config.yaml
d_model: 256
n_experts: 48
experts_per_token: 2
activation: "swiglu"
normalize_top_k: true
balance_bias: false
init_std_router: 0.0292
vocab_size: 5533
batch_tokens: [65536, 131072, 196608]
seq_len: 1024
Below are experts of layer 2 (counted from 0) of a mixture-of-experts language model. Rows are named down (a neuron's output weights, with its number) and show model dimensions 0-255. Each number is 200 + 40 x the weight over its row's rms, rounded and kept within 0 to 999.
Before each expert's rows: a language model's description of what the expert responds to; "comes before" lists some tokens at least twice as common just after its tokens as in all text. This comes from a sample of Wikipedia text that the model never trained on. Tokens count by the router's weight.

# expert 46
It responds to: Time-unit nouns after numbers or first, such as days, years, season, time, decades, plus percent signs in tables.
comes before: " |", " of", ",", ".", " (", " in"
down1,296,156,152,224,193,206,231,219,179,134,140,194,241,173,203,193,220,145,151,190,185,209,168,252,158,172,280,212,205,206,180,194,170,218,238,212,175,231,195,212,210,181,247,152,225,189,195,216,195,156,175,196,241,177,238,162,196,235,173,262,157,257,221,274,149,225,195,144,192,257,212,203,183,159,155,189,211,202,238,213,270,208,229,205,239,200,213,203,188,204,213,173,199,196,187,197,210,145,176,230,164,198,199,261,195,190,171,226,170,137,220,296,207,141,257,183,197,165,137,215,202,123,85,280,179,141,269,62,148,188,169,209,109,258,298,161,175,107,208,228,229,235,225,210,258,234,166,161,165,191,170,155,233,288,229,146,123,184,238,199,215,208,184,159,245,216,168,250,228,219,137,251,224,227,176,277,224,215,150,188,158,185,236,212,238,205,201,190,259,258,168,221,161,233,198,153,228,185,156,201,117,173,181,241,212,155,188,192,161,189,152,241,256,222,197,175,228,166,205,166,181,144,205,135,150,253,154,182,179,213,175,250,232,199,140,271,205,228,115,156,149,206,126,218,212,175,212,200,251,161,223,205,213,268,302,186
down2,205,134,134,189,142,190,216,175,297,230,180,145,216,171,208,218,221,190,160,149,174,171,162,232,193,182,206,190,213,260,162,238,196,153,106,239,171,131,204,177,197,153,226,150,192,179,196,241,205,268,279,241,204,243,185,215,254,193,174,193,247,207,181,221,209,103,267,162,223,283,149,182,121,211,242,186,224,187,106,244,149,246,174,234,228,184,155,190,135,194,271,190,198,187,274,139,193,171,177,184,234,182,189,217,155,180,192,174,237,165,243,188,198,138,243,155,180,155,205,139,145,233,188,203,223,219,258,211,250,296,204,217,215,234,253,157,197,241,185,191,235,229,183,218,186,209,172,194,225,107,235,164,213,264,179,196,316,222,184,229,237,145,252,214,237,225,267,230,261,194,231,249,189,173,196,163,245,200,210,249,209,167,204,169,193,287,168,222,207,144,123,221,183,225,159,191,208,210,251,295,211,150,129,154,255,211,187,270,220,213,266,161,107,255,200,178,286,201,232,144,241,190,179,210,241,215,202,241,204,196,172,206,206,152,181,182,230,232,210,207,235,301,189,191,221,203,207,278,239,187,177,131,235,174,237,247
down3,181,238,142,257,162,192,240,225,177,261,159,229,220,272,189,208,189,235,184,291,182,179,223,219,204,216,153,178,220,231,210,224,242,260,208,229,253,196,154,190,124,160,156,164,211,192,224,229,128,200,177,222,235,163,176,245,105,234,172,136,154,220,185,164,187,114,162,180,132,226,257,158,194,240,189,173,138,232,234,198,261,209,137,158,202,217,259,258,213,196,221,195,219,223,215,155,243,229,242,217,280,198,215,272,218,279,225,205,231,180,212,225,216,182,204,155,153,211,300,145,203,173,105,207,185,188,205,154,188,185,149,205,280,110,185,182,265,165,170,215,222,164,163,166,165,221,188,268,293,187,130,190,166,164,189,182,173,240,153,157,267,262,263,169,214,128,199,196,127,214,178,244,180,252,260,172,106,219,169,186,237,219,257,193,167,201,243,218,210,220,212,128,190,159,258,206,165,211,129,194,191,207,189,176,195,185,224,152,207,242,242,161,188,223,183,187,144,200,177,209,177,209,236,213,279,206,181,240,183,128,321,172,131,245,222,219,284,145,184,182,214,265,178,134,196,190,167,194,245,192,216,225,245,194,242,189
down4,162,202,158,160,180,221,170,143,228,214,155,248,218,177,165,217,269,124,176,236,178,172,187,213,199,194,176,202,195,162,183,229,218,172,166,150,223,253,232,191,180,218,230,241,264,198,201,187,189,200,225,204,223,216,128,205,238,251,215,237,199,183,201,160,182,153,244,118,184,161,191,190,153,248,244,186,213,151,249,251,222,210,192,190,211,118,175,169,205,194,264,120,80,139,126,193,192,194,225,203,216,227,111,203,185,213,126,228,171,270,158,232,329,127,309,166,245,165,168,144,170,200,140,227,162,218,222,234,247,165,198,202,223,144,152,174,152,220,209,166,217,225,210,201,197,240,207,159,230,272,182,254,176,244,202,270,233,214,222,256,234,178,178,167,237,202,281,205,170,268,203,166,156,270,263,263,199,271,217,188,233,169,143,224,209,201,221,193,212,185,162,185,182,256,213,129,220,242,223,227,210,197,150,210,169,272,175,192,138,242,163,199,195,237,214,208,216,252,229,198,148,205,193,122,278,229,229,206,232,267,148,209,185,191,265,222,295,220,167,150,237,186,174,103,190,225,182,229,247,113,178,139,235,253,161,213
down5,204,149,247,151,198,260,236,140,210,156,238,288,242,204,162,134,213,221,98,216,224,217,181,206,230,229,235,277,159,225,129,173,211,222,204,231,219,230,266,304,205,198,185,180,254,122,168,245,235,193,164,122,250,204,254,190,228,219,206,193,197,180,221,225,194,205,186,122,237,204,214,161,211,172,194,203,245,209,176,207,190,223,273,209,263,150,198,220,186,151,261,217,212,234,154,163,254,260,255,238,181,137,215,201,175,272,196,181,235,203,271,175,231,239,131,205,284,235,149,177,190,174,210,153,115,270,224,248,156,234,264,169,120,194,298,203,186,304,228,230,156,248,190,195,172,232,223,152,229,241,201,213,228,203,171,241,181,136,164,248,212,172,210,218,209,173,132,161,273,192,73,207,203,241,175,192,185,203,203,253,225,203,147,212,195,188,230,211,169,151,198,223,186,171,183,237,230,152,222,214,288,173,238,220,215,212,255,222,216,237,176,227,168,271,163,270,192,160,197,138,136,221,188,209,187,166,179,230,297,229,189,159,204,234,238,174,211,147,223,206,182,228,232,194,176,197,235,191,175,115,140,131,208,198,209,151
down6,213,176,200,192,165,207,244,189,261,187,209,244,146,168,179,178,184,233,197,238,144,184,191,175,113,173,187,258,161,279,243,290,154,194,191,211,269,233,173,203,236,255,183,296,194,143,198,252,179,161,198,202,194,239,201,265,233,170,180,171,126,234,220,195,297,155,198,224,178,233,179,232,211,253,243,137,243,100,138,181,219,113,247,226,249,178,233,267,193,191,219,156,229,246,206,206,214,198,241,174,239,225,159,148,149,188,169,173,177,151,227,182,167,162,250,258,249,173,265,206,213,182,227,183,254,253,208,275,152,211,235,230,249,139,228,106,218,324,177,216,220,140,228,228,177,168,204,181,226,181,210,187,172,184,180,229,177,174,206,207,269,206,198,242,144,197,310,184,195,160,164,211,205,173,197,220,219,186,227,265,182,216,177,212,145,143,243,234,163,148,148,226,202,175,224,249,283,233,176,215,212,203,247,255,159,149,193,186,176,143,202,220,245,135,269,142,186,186,202,150,197,124,149,189,241,192,193,245,142,207,214,214,205,206,170,235,221,143,254,266,197,198,200,165,139,149,273,163,156,232,259,236,122,218,210,209
down7,208,153,228,177,166,155,161,193,186,225,180,239,142,192,195,200,173,199,150,204,209,185,156,271,232,127,245,244,248,235,104,173,155,144,215,232,177,188,221,223,194,237,209,200,208,212,217,192,230,213,203,253,218,245,121,137,225,212,263,160,157,234,159,167,183,196,208,156,144,213,211,199,228,137,164,148,195,245,172,187,288,247,224,225,226,160,252,229,134,223,255,219,194,185,208,164,184,240,166,218,195,172,202,260,155,116,230,148,200,213,187,221,285,265,198,184,153,242,249,164,214,284,191,236,227,181,174,189,192,284,233,171,222,161,171,237,172,272,143,188,269,178,192,258,206,151,218,176,178,228,212,242,186,156,198,174,180,208,201,194,319,234,189,208,175,256,194,169,188,239,138,216,289,268,201,187,225,230,205,154,140,192,221,205,215,193,129,161,275,172,179,225,157,178,161,227,227,165,225,221,143,197,130,219,214,159,211,189,163,176,197,142,190,198,189,202,261,247,231,269,167,186,210,136,255,207,161,244,138,230,121,214,227,189,200,193,199,134,144,220,167,177,201,186,205,173,192,211,149,226,197,126,125,266,356,93
down8,198,186,237,154,260,220,187,205,208,156,201,228,209,212,221,227,192,188,203,213,176,184,188,193,206,206,163,202,292,230,246,178,199,164,247,211,246,222,258,229,198,213,261,263,312,112,206,174,151,248,273,172,248,210,173,235,164,201,215,211,264,208,182,181,161,138,260,191,181,216,191,207,263,186,265,188,185,129,224,168,195,218,161,203,233,179,212,145,184,127,271,184,213,165,231,176,168,221,243,189,175,167,232,149,263,175,215,155,190,198,236,248,163,164,178,155,157,159,113,210,216,181,194,248,145,210,161,238,224,169,176,175,317,201,178,175,219,207,166,240,120,181,175,159,206,185,153,194,201,218,270,172,199,124,154,180,122,239,201,245,126,147,200,51,202,206,261,255,196,194,159,159,218,232,212,186,127,188,195,240,203,243,223,124,224,152,173,245,189,295,199,217,227,175,138,233,215,167,234,217,177,256,208,201,183,166,191,234,165,233,149,174,171,225,213,201,212,209,266,228,148,168,142,192,276,212,168,214,119,208,245,245,202,118,254,120,244,158,239,146,168,193,154,120,194,202,164,200,199,209,172,208,258,231,236,110
down9,193,162,200,147,245,174,129,166,221,179,181,214,233,212,162,152,243,183,190,276,270,191,196,222,148,183,219,168,150,228,126,235,168,257,189,194,170,256,168,215,294,223,151,200,227,115,167,202,196,185,230,206,162,208,267,226,185,201,156,154,182,191,168,194,281,173,267,264,180,200,171,208,231,184,61,196,175,242,177,223,200,196,212,245,159,200,150,207,208,214,218,145,198,225,225,146,195,222,236,94,135,141,261,185,232,200,214,182,163,180,162,274,176,200,226,107,251,170,168,139,200,210,116,199,197,173,245,235,177,241,213,245,195,248,146,223,277,172,206,184,173,245,230,224,239,209,214,221,167,191,214,248,227,248,150,277,233,200,122,170,190,186,237,216,189,261,244,208,112,187,183,162,202,212,146,214,158,182,192,184,159,291,123,132,185,113,282,223,159,282,195,135,181,126,195,214,194,206,242,188,182,165,224,172,199,223,164,226,227,219,217,183,185,228,196,201,207,188,252,175,246,158,216,177,277,206,258,132,186,264,236,196,198,245,159,169,215,245,171,186,164,215,174,254,166,217,163,172,259,161,234,188,287,167,235,134
down10,258,201,258,222,212,201,261,171,264,247,210,233,238,168,145,171,186,269,186,197,228,183,141,232,216,140,183,231,207,154,145,263,147,249,221,231,194,218,169,224,236,156,175,173,272,120,173,109,184,223,114,183,180,208,88,207,165,186,237,158,181,157,202,223,274,152,257,171,206,187,211,264,253,235,124,220,174,223,261,201,249,143,262,142,258,177,177,221,243,150,274,151,185,177,127,164,188,134,217,226,274,173,212,157,247,217,191,193,192,258,197,214,236,178,180,207,234,148,184,197,176,241,164,183,163,230,181,215,188,172,213,198,150,239,143,195,120,247,164,251,267,87,185,168,285,196,186,224,206,206,237,266,165,233,187,150,109,133,179,152,264,166,236,238,185,197,205,198,138,259,204,201,211,212,231,217,242,219,229,173,191,157,184,193,230,189,167,218,199,170,142,238,232,127,180,126,188,238,247,159,167,172,151,176,224,130,174,228,218,204,235,209,140,177,241,209,198,174,214,150,206,220,236,188,131,219,252,198,177,144,169,171,156,180,214,226,168,220,174,223,112,164,231,179,199,176,179,189,168,205,216,159,136,162,109,193
down11,215,217,209,225,191,212,115,275,228,256,254,149,138,241,240,250,173,134,181,151,161,193,190,206,187,172,166,202,221,115,220,161,215,223,177,219,189,112,241,211,148,118,206,178,239,226,242,273,255,216,162,237,191,226,170,223,253,161,254,198,141,144,216,237,222,275,195,233,175,224,273,169,285,241,215,238,270,205,191,183,177,177,179,242,211,129,130,131,163,144,118,273,95,152,118,225,191,195,158,211,293,197,173,247,246,164,254,235,202,105,143,204,245,265,225,211,186,208,211,198,188,157,185,231,150,238,164,222,231,133,176,182,219,212,208,246,246,255,198,219,222,151,198,170,198,193,167,187,195,153,134,185,208,206,173,191,215,214,183,205,250,201,190,221,155,144,288,151,189,200,209,226,166,245,155,180,232,184,201,257,126,213,210,252,157,144,226,115,137,202,169,205,148,233,174,243,163,212,247,184,233,205,222,249,234,122,198,248,183,206,179,189,141,179,177,209,150,159,178,218,218,225,183,202,236,224,183,211,142,206,174,263,200,243,235,206,192,201,221,280,148,146,190,256,154,164,211,203,186,233,271,136,207,162,190,171
down12,193,143,229,228,180,221,213,207,207,225,182,128,197,199,142,185,184,201,237,263,281,194,257,211,239,173,198,164,206,201,167,133,188,267,223,214,139,188,174,240,271,219,189,154,266,157,303,201,226,244,243,204,155,211,130,183,204,128,119,209,191,224,177,214,184,232,241,199,138,154,201,225,118,224,197,238,212,226,215,193,242,156,223,217,250,251,159,124,199,199,169,161,225,213,190,222,220,169,186,173,216,246,176,198,231,127,213,202,237,194,186,161,170,170,197,239,103,147,273,161,184,249,235,152,169,205,272,180,200,284,229,104,264,277,214,252,209,239,170,249,91,186,151,168,203,216,154,229,163,183,195,213,223,172,125,185,218,221,173,225,170,181,201,198,192,178,220,171,171,181,194,186,240,303,231,207,150,168,218,180,155,173,162,222,177,141,169,162,278,195,181,237,288,119,133,198,206,112,168,251,255,258,233,90,200,141,177,170,166,242,185,178,256,143,188,203,226,184,176,238,214,145,199,199,234,241,213,279,178,163,159,174,239,174,197,211,135,179,128,174,260,164,196,209,171,245,179,177,183,219,226,160,205,217,251,209
down13,223,210,204,200,127,231,132,235,251,236,158,165,278,258,241,166,200,138,205,217,238,183,268,192,259,187,172,192,204,233,200,180,184,238,236,173,226,210,152,235,260,236,117,133,246,179,246,235,216,175,226,169,137,198,208,175,179,191,157,139,146,301,154,199,155,229,133,138,252,204,177,144,180,141,188,232,199,270,178,241,197,228,228,149,228,231,220,212,204,205,172,255,193,215,182,211,197,170,180,149,212,166,219,226,105,208,170,247,256,207,176,214,160,237,203,186,169,268,249,253,187,211,181,212,193,166,235,187,175,247,194,268,211,93,171,228,178,165,233,192,210,199,172,191,185,265,189,228,284,249,209,178,201,218,170,156,111,206,229,245,185,153,173,236,227,267,203,200,284,190,245,180,214,149,253,180,192,162,267,212,180,231,184,178,89,209,204,120,191,170,237,283,278,200,195,196,237,132,256,178,217,166,237,168,227,224,239,175,174,238,208,151,142,234,223,234,122,149,166,180,135,199,266,287,204,122,162,183,255,173,228,230,225,166,280,165,169,233,195,188,166,182,186,160,207,224,247,199,236,311,218,207,209,190,166,206
down14,228,250,242,220,255,207,168,137,263,193,178,227,166,193,126,285,233,261,152,267,195,238,179,215,186,198,230,254,189,197,240,147,137,130,182,167,203,220,197,192,184,213,209,256,167,178,157,156,151,224,222,211,148,197,180,144,129,195,179,163,190,143,259,174,270,199,188,202,189,150,231,163,243,197,169,246,147,233,102,238,164,198,205,126,181,163,181,182,226,82,213,190,149,161,159,252,182,224,218,162,115,258,166,204,238,263,213,246,255,229,152,188,169,184,199,203,149,213,188,208,165,156,175,168,198,264,157,255,198,191,219,168,254,171,156,181,209,240,259,206,253,210,168,159,136,282,177,146,196,153,187,197,206,202,205,234,303,225,144,214,197,199,207,206,231,194,204,225,206,237,162,230,174,143,145,219,192,134,198,144,178,179,94,252,258,261,247,228,229,283,211,248,222,299,193,202,269,201,213,174,175,174,174,171,285,144,195,200,153,228,200,226,196,171,203,122,239,166,217,221,130,279,223,216,228,228,259,228,186,198,202,169,176,209,218,228,201,288,174,203,153,172,212,168,235,208,176,276,269,195,196,224,217,166,130,197
down15,195,216,187,235,195,209,248,144,209,184,288,204,211,219,254,190,173,238,246,145,240,210,222,159,267,270,316,154,175,196,240,207,189,125,197,248,203,208,154,162,246,243,246,218,174,184,131,245,173,325,245,211,122,205,164,173,203,236,209,263,213,153,195,188,192,214,198,191,209,203,200,279,269,186,217,203,287,217,225,185,134,246,207,171,212,225,207,203,227,209,142,246,155,180,169,209,230,259,245,174,250,205,144,173,232,218,244,158,193,202,224,89,203,127,186,199,171,216,221,221,133,151,138,189,254,160,260,231,259,187,179,215,209,99,167,237,160,134,270,194,264,225,174,219,199,196,165,215,209,184,160,178,217,173,247,179,269,135,188,151,174,216,192,167,209,151,156,167,153,195,279,279,147,196,140,183,231,252,233,142,164,161,175,223,208,197,204,258,185,272,257,204,242,178,190,211,185,202,223,242,255,202,200,130,221,178,200,222,183,233,194,187,248,115,143,177,165,167,197,162,159,166,212,219,223,282,218,140,172,140,189,277,218,203,202,143,180,150,265,230,236,171,203,283,191,258,184,220,186,222,149,171,181,240,207,205
down16,172,278,90,136,197,204,181,223,203,168,230,145,213,230,185,142,151,218,164,185,196,151,193,240,89,208,199,204,223,146,151,203,169,203,190,258,261,189,265,206,191,154,235,179,218,210,178,196,226,196,208,187,193,241,212,174,217,221,191,221,225,237,227,173,197,158,256,229,227,175,120,207,205,222,180,236,226,122,174,163,215,199,178,219,219,169,116,129,211,278,177,210,189,188,168,220,214,213,203,199,254,203,266,156,216,182,256,195,185,197,145,187,170,258,138,139,209,202,192,183,198,251,266,179,216,269,193,266,228,152,166,278,244,217,295,156,199,157,184,114,212,232,235,149,175,137,121,193,156,162,221,142,261,191,204,162,205,153,147,135,192,98,292,171,171,91,175,235,218,177,288,151,190,177,226,201,190,193,230,184,220,162,215,221,275,212,173,232,170,196,177,188,229,181,165,163,248,198,258,155,227,161,161,103,169,212,146,175,185,232,111,220,142,201,163,181,194,168,211,192,186,203,184,233,190,251,94,224,223,231,178,196,184,175,267,189,223,105,203,157,180,162,237,182,216,242,242,184,242,182,218,165,173,145,200,131
down17,166,150,186,205,195,167,152,154,213,149,183,192,131,175,145,203,235,162,222,185,172,185,192,176,285,277,155,259,224,165,207,207,136,204,257,229,184,207,149,219,179,188,187,170,169,248,207,246,155,201,212,229,274,120,217,241,175,225,268,294,149,202,189,185,147,186,193,145,158,230,230,206,200,128,256,171,187,231,193,164,224,237,185,252,272,252,123,197,249,111,120,186,218,236,183,222,156,201,220,208,218,231,181,208,213,218,218,235,111,217,232,188,247,146,234,198,159,194,164,230,169,230,169,212,205,148,239,230,189,189,204,226,150,257,212,208,173,210,196,255,284,249,139,261,251,198,233,201,212,213,195,248,199,208,176,177,129,199,220,326,206,220,156,222,123,200,165,130,208,96,216,238,239,225,226,208,176,251,327,247,198,203,210,176,195,179,287,177,215,233,210,238,285,198,183,204,244,164,167,250,175,219,214,165,205,139,204,217,210,166,281,186,231,266,189,206,156,151,201,251,160,291,244,196,162,196,182,168,220,243,193,288,263,248,210,225,203,212,229,205,174,216,192,286,199,281,152,187,227,206,175,207,151,198,213,169
down18,143,262,222,167,217,221,170,162,214,184,155,226,196,182,246,211,254,178,214,165,173,280,176,205,143,198,265,245,170,172,220,224,226,153,273,190,195,203,127,157,172,184,170,249,187,157,198,243,208,190,189,188,240,248,199,182,96,224,214,205,145,231,131,211,176,192,250,144,182,240,193,199,216,237,127,119,191,199,281,186,205,125,184,242,235,173,220,244,150,264,142,229,204,172,112,201,145,255,176,204,221,161,177,274,144,152,191,133,254,240,226,226,252,218,149,234,207,170,209,176,172,178,234,245,176,143,181,192,253,163,173,251,165,231,133,297,209,160,216,245,240,243,264,210,205,173,210,183,238,185,130,153,221,266,177,219,143,136,209,236,246,159,130,203,162,194,145,281,251,156,220,211,217,153,94,203,242,175,184,254,280,221,204,232,210,162,197,199,183,210,202,144,183,154,189,179,118,212,224,236,203,164,119,221,150,152,199,229,223,196,233,230,226,270,228,183,222,159,133,248,181,241,169,182,206,216,188,247,210,161,245,211,204,236,227,185,206,216,203,191,213,199,160,67,103,176,184,200,179,230,247,180,183,256,184,181
down19,248,249,190,234,160,151,174,136,150,226,194,244,211,189,170,190,193,247,271,191,177,263,223,194,177,253,229,201,156,186,236,134,142,78,256,160,247,85,138,134,171,190,170,219,233,220,251,261,214,189,235,253,217,177,229,183,207,160,244,207,265,213,173,177,133,261,220,103,231,208,192,169,287,197,271,162,190,211,225,220,223,216,232,172,202,205,265,192,274,212,193,197,188,267,267,138,302,152,196,166,166,180,212,182,242,160,186,204,151,250,278,217,209,244,184,211,215,225,178,232,190,153,183,169,198,209,192,220,214,165,141,243,177,233,267,190,232,175,219,232,219,178,223,221,144,193,171,194,184,185,154,181,154,126,141,138,211,145,215,188,173,196,221,221,154,173,211,216,153,232,181,191,243,171,165,175,196,229,200,244,287,147,247,202,208,217,289,181,272,251,220,193,123,261,223,145,177,264,140,200,124,170,173,245,171,219,139,210,227,164,178,180,194,190,150,172,208,150,154,194,211,136,183,164,159,218,168,192,240,247,196,206,219,248,151,152,172,177,211,247,238,184,184,230,273,171,200,206,174,217,158,134,106,252,269,204
down20,225,209,279,197,242,260,216,199,200,129,133,296,200,140,239,170,193,211,233,230,158,189,201,156,200,168,164,99,174,206,216,175,174,218,271,155,234,200,148,202,177,226,238,172,211,262,187,161,220,235,189,195,252,175,156,220,154,159,147,155,156,175,198,136,165,194,171,197,198,201,241,181,142,121,186,224,245,193,236,190,210,154,216,223,202,197,207,241,181,159,172,241,153,172,134,177,229,181,205,120,210,195,232,164,217,284,181,243,151,246,266,228,202,101,199,216,231,226,190,279,210,182,195,186,257,168,255,262,189,190,259,172,177,286,241,167,218,161,80,204,268,251,168,184,210,170,163,213,182,85,215,219,234,242,189,243,251,178,203,180,211,163,134,237,224,214,198,229,213,172,202,183,194,265,241,124,215,247,228,190,148,227,174,272,206,207,209,287,206,179,205,212,225,182,165,219,295,134,183,197,199,195,211,186,225,230,214,248,223,174,164,201,192,221,223,215,178,334,209,184,217,228,129,250,157,221,218,189,321,235,183,203,222,188,194,203,283,182,175,232,206,249,125,188,212,201,170,168,205,208,142,215,126,163,166,135
down21,239,236,178,263,208,212,166,181,134,213,252,207,178,224,196,205,107,159,176,198,201,207,244,220,150,256,173,266,248,235,230,189,251,228,264,182,173,194,214,194,227,268,122,172,213,142,215,250,255,249,178,234,253,219,195,187,256,225,230,284,220,215,206,217,132,235,187,159,154,192,169,242,136,202,225,227,191,193,189,182,216,191,243,179,172,220,200,148,194,255,182,174,130,160,170,261,216,211,140,170,181,250,151,153,219,201,203,254,154,277,158,179,194,162,186,173,236,197,227,224,143,163,268,246,195,172,180,174,166,279,200,194,185,95,210,275,163,143,165,159,149,196,195,195,235,154,190,218,164,218,222,121,211,122,222,170,208,149,211,227,257,203,193,272,174,145,234,166,223,203,174,209,157,198,178,258,223,200,161,111,246,134,203,194,186,171,205,186,216,89,193,213,262,220,227,281,144,204,177,124,201,199,173,148,234,184,215,185,172,223,191,257,194,213,150,207,204,203,241,239,162,79,287,187,259,211,209,199,213,215,170,156,177,231,162,307,174,191,233,184,204,156,277,219,197,218,220,169,167,183,278,137,172,172,304,177
down22,181,210,204,180,354,189,274,197,238,156,170,265,221,181,143,191,124,249,197,240,198,249,211,165,194,166,192,214,161,186,220,141,167,303,209,182,190,259,226,210,180,147,133,225,169,190,157,224,173,192,216,199,203,166,216,96,134,191,204,200,214,176,177,172,163,158,137,185,172,272,174,134,158,158,186,246,218,129,156,176,220,228,206,162,216,239,148,269,172,227,131,207,177,201,208,209,175,190,234,178,227,242,186,181,260,244,257,166,211,276,178,174,214,178,134,222,179,193,258,179,186,227,252,176,132,176,174,211,160,203,202,272,184,181,224,189,258,211,193,258,220,203,161,193,112,230,219,179,229,238,268,242,170,173,217,248,92,227,204,160,213,267,210,161,198,191,236,164,141,157,209,252,166,177,134,194,146,170,165,142,194,208,183,209,137,161,167,278,204,153,132,207,257,103,177,181,271,231,211,156,189,156,188,204,187,159,254,198,197,210,184,200,107,175,182,189,232,197,182,209,170,155,267,204,196,184,237,218,268,155,186,153,152,241,190,154,207,210,262,226,188,104,161,176,197,107,183,250,185,244,240,165,165,192,222,192
down23,202,220,298,279,166,190,130,245,165,205,132,162,175,242,177,244,157,202,179,192,202,195,94,218,207,205,280,178,112,95,145,169,202,216,257,214,183,223,160,187,203,211,240,232,227,196,185,234,217,110,188,210,224,217,184,160,209,140,240,205,177,220,181,223,218,177,234,178,187,215,179,182,151,82,220,169,199,235,255,200,173,239,150,206,98,223,183,249,222,294,203,214,275,131,147,170,209,204,153,215,181,192,202,173,204,227,150,165,197,230,155,188,176,96,216,187,230,249,253,220,187,258,220,188,205,123,268,159,213,195,192,163,247,171,152,168,161,234,197,233,227,158,171,194,159,241,247,199,178,210,172,159,159,219,276,174,198,203,186,229,198,174,263,262,197,185,231,258,153,271,207,194,202,178,274,233,156,202,217,200,192,174,195,234,196,232,168,177,221,292,182,192,224,274,315,184,199,204,271,123,176,222,253,157,201,140,215,224,257,216,194,187,218,226,224,206,174,199,202,252,230,219,204,195,200,273,290,201,247,206,204,226,281,245,179,141,196,164,196,126,242,226,176,163,271,154,211,190,168,167,215,278,151,192,216,188
down24,178,192,194,109,228,212,177,181,265,203,199,157,177,196,164,235,256,223,200,226,227,247,204,196,205,227,176,181,182,246,231,203,192,190,188,207,263,219,177,227,176,201,251,144,232,118,267,279,108,278,232,203,178,202,246,225,226,277,301,185,215,205,208,192,234,164,230,259,223,204,231,203,279,249,205,227,190,228,246,272,167,124,246,216,266,298,192,161,240,208,169,261,220,194,183,175,288,225,252,133,209,249,221,210,159,215,244,216,192,214,164,219,176,138,159,246,241,202,246,148,245,170,139,210,191,166,218,149,228,186,215,249,180,269,181,172,191,245,176,229,221,207,219,227,199,243,226,191,167,186,251,154,221,180,171,169,240,217,212,257,222,255,220,266,255,257,223,168,199,177,227,261,189,146,222,108,187,226,171,161,192,189,239,237,133,264,187,104,226,149,141,149,205,212,161,226,169,193,144,249,185,189,229,187,236,255,172,167,193,226,114,127,227,226,236,124,181,263,149,101,177,152,255,169,216,199,224,224,159,209,207,174,217,185,173,223,247,143,191,243,217,169,166,160,215,150,189,286,217,197,261,209,181,246,287,195
down25,138,273,247,251,246,309,268,149,284,200,184,158,184,164,174,155,170,218,184,272,249,205,167,229,227,235,192,246,168,183,198,189,157,299,176,272,163,227,229,248,261,131,230,188,205,206,190,218,244,266,206,193,228,195,147,202,154,166,222,185,268,155,165,274,192,267,224,163,196,265,219,140,143,171,154,193,187,189,190,274,285,164,220,187,172,215,192,220,218,216,167,204,260,196,269,184,209,187,172,147,175,200,108,138,228,233,190,213,216,229,178,199,187,274,254,225,198,201,290,262,181,286,261,208,194,192,248,105,147,233,163,247,186,215,181,183,208,176,185,205,154,235,232,202,240,145,223,227,215,154,151,218,230,245,193,229,152,157,201,174,176,202,223,147,182,246,260,232,193,248,164,193,168,141,185,198,197,132,134,233,180,195,209,142,228,195,157,195,193,181,261,240,181,201,186,134,248,197,230,225,215,210,219,202,228,133,209,274,164,266,214,220,194,187,278,206,227,203,178,220,236,228,198,239,97,242,203,251,222,221,186,190,280,199,160,140,238,219,187,208,197,137,197,168,223,136,174,143,231,300,179,207,196,189,171,140
down26,155,221,178,163,213,251,235,235,218,188,177,184,151,176,222,218,184,245,305,140,246,192,225,202,181,167,171,216,186,239,173,160,148,194,182,169,136,272,226,187,213,202,120,212,193,190,263,211,178,161,145,182,241,196,195,301,175,207,254,168,224,210,179,239,201,167,204,159,207,295,252,223,197,216,104,218,241,191,200,238,257,162,253,244,300,170,248,197,186,212,204,216,195,227,205,232,237,184,241,237,143,275,238,143,264,75,233,237,235,164,181,204,188,234,220,161,232,120,237,182,175,213,202,196,164,259,220,146,179,197,213,171,169,232,216,180,193,176,208,222,165,167,270,183,172,259,169,185,234,205,154,260,193,175,203,196,260,184,222,121,176,226,188,216,292,217,160,187,149,261,136,232,240,214,192,250,225,162,222,195,195,208,224,154,242,237,166,226,106,171,179,231,202,202,208,173,189,163,241,230,246,181,208,116,185,226,159,161,210,180,188,177,231,243,126,173,249,240,145,203,199,236,183,156,132,186,215,149,199,122,235,200,254,259,193,175,95,173,197,159,196,198,231,122,221,217,281,303,189,175,163,209,181,298,256,222
down27,187,102,150,241,156,195,210,199,223,158,193,125,169,120,245,182,183,237,147,242,250,269,269,212,222,243,123,137,227,254,163,135,198,183,220,188,198,132,209,185,199,256,241,68,206,218,166,126,231,210,108,135,151,201,135,239,168,203,326,233,144,216,237,267,211,155,205,232,198,202,173,221,195,221,232,188,161,185,169,244,234,221,144,217,156,189,167,212,158,198,257,113,187,219,182,231,237,206,191,217,268,226,185,232,232,207,183,191,252,244,251,212,166,181,236,210,187,200,159,221,242,197,233,153,223,282,189,189,223,215,155,194,179,276,232,230,178,202,211,250,236,221,208,167,282,178,186,198,214,221,210,176,185,118,237,221,275,163,142,220,135,77,201,189,185,222,179,209,237,178,204,231,151,249,185,150,153,142,183,218,240,186,231,200,166,203,207,114,217,215,223,184,228,182,152,294,205,211,178,167,189,212,211,194,166,230,171,251,210,168,197,168,157,241,195,221,278,193,186,168,184,213,129,235,144,148,81,234,172,170,251,205,247,246,211,206,212,178,145,196,196,175,144,214,184,174,145,145,233,162,205,175,191,216,221,197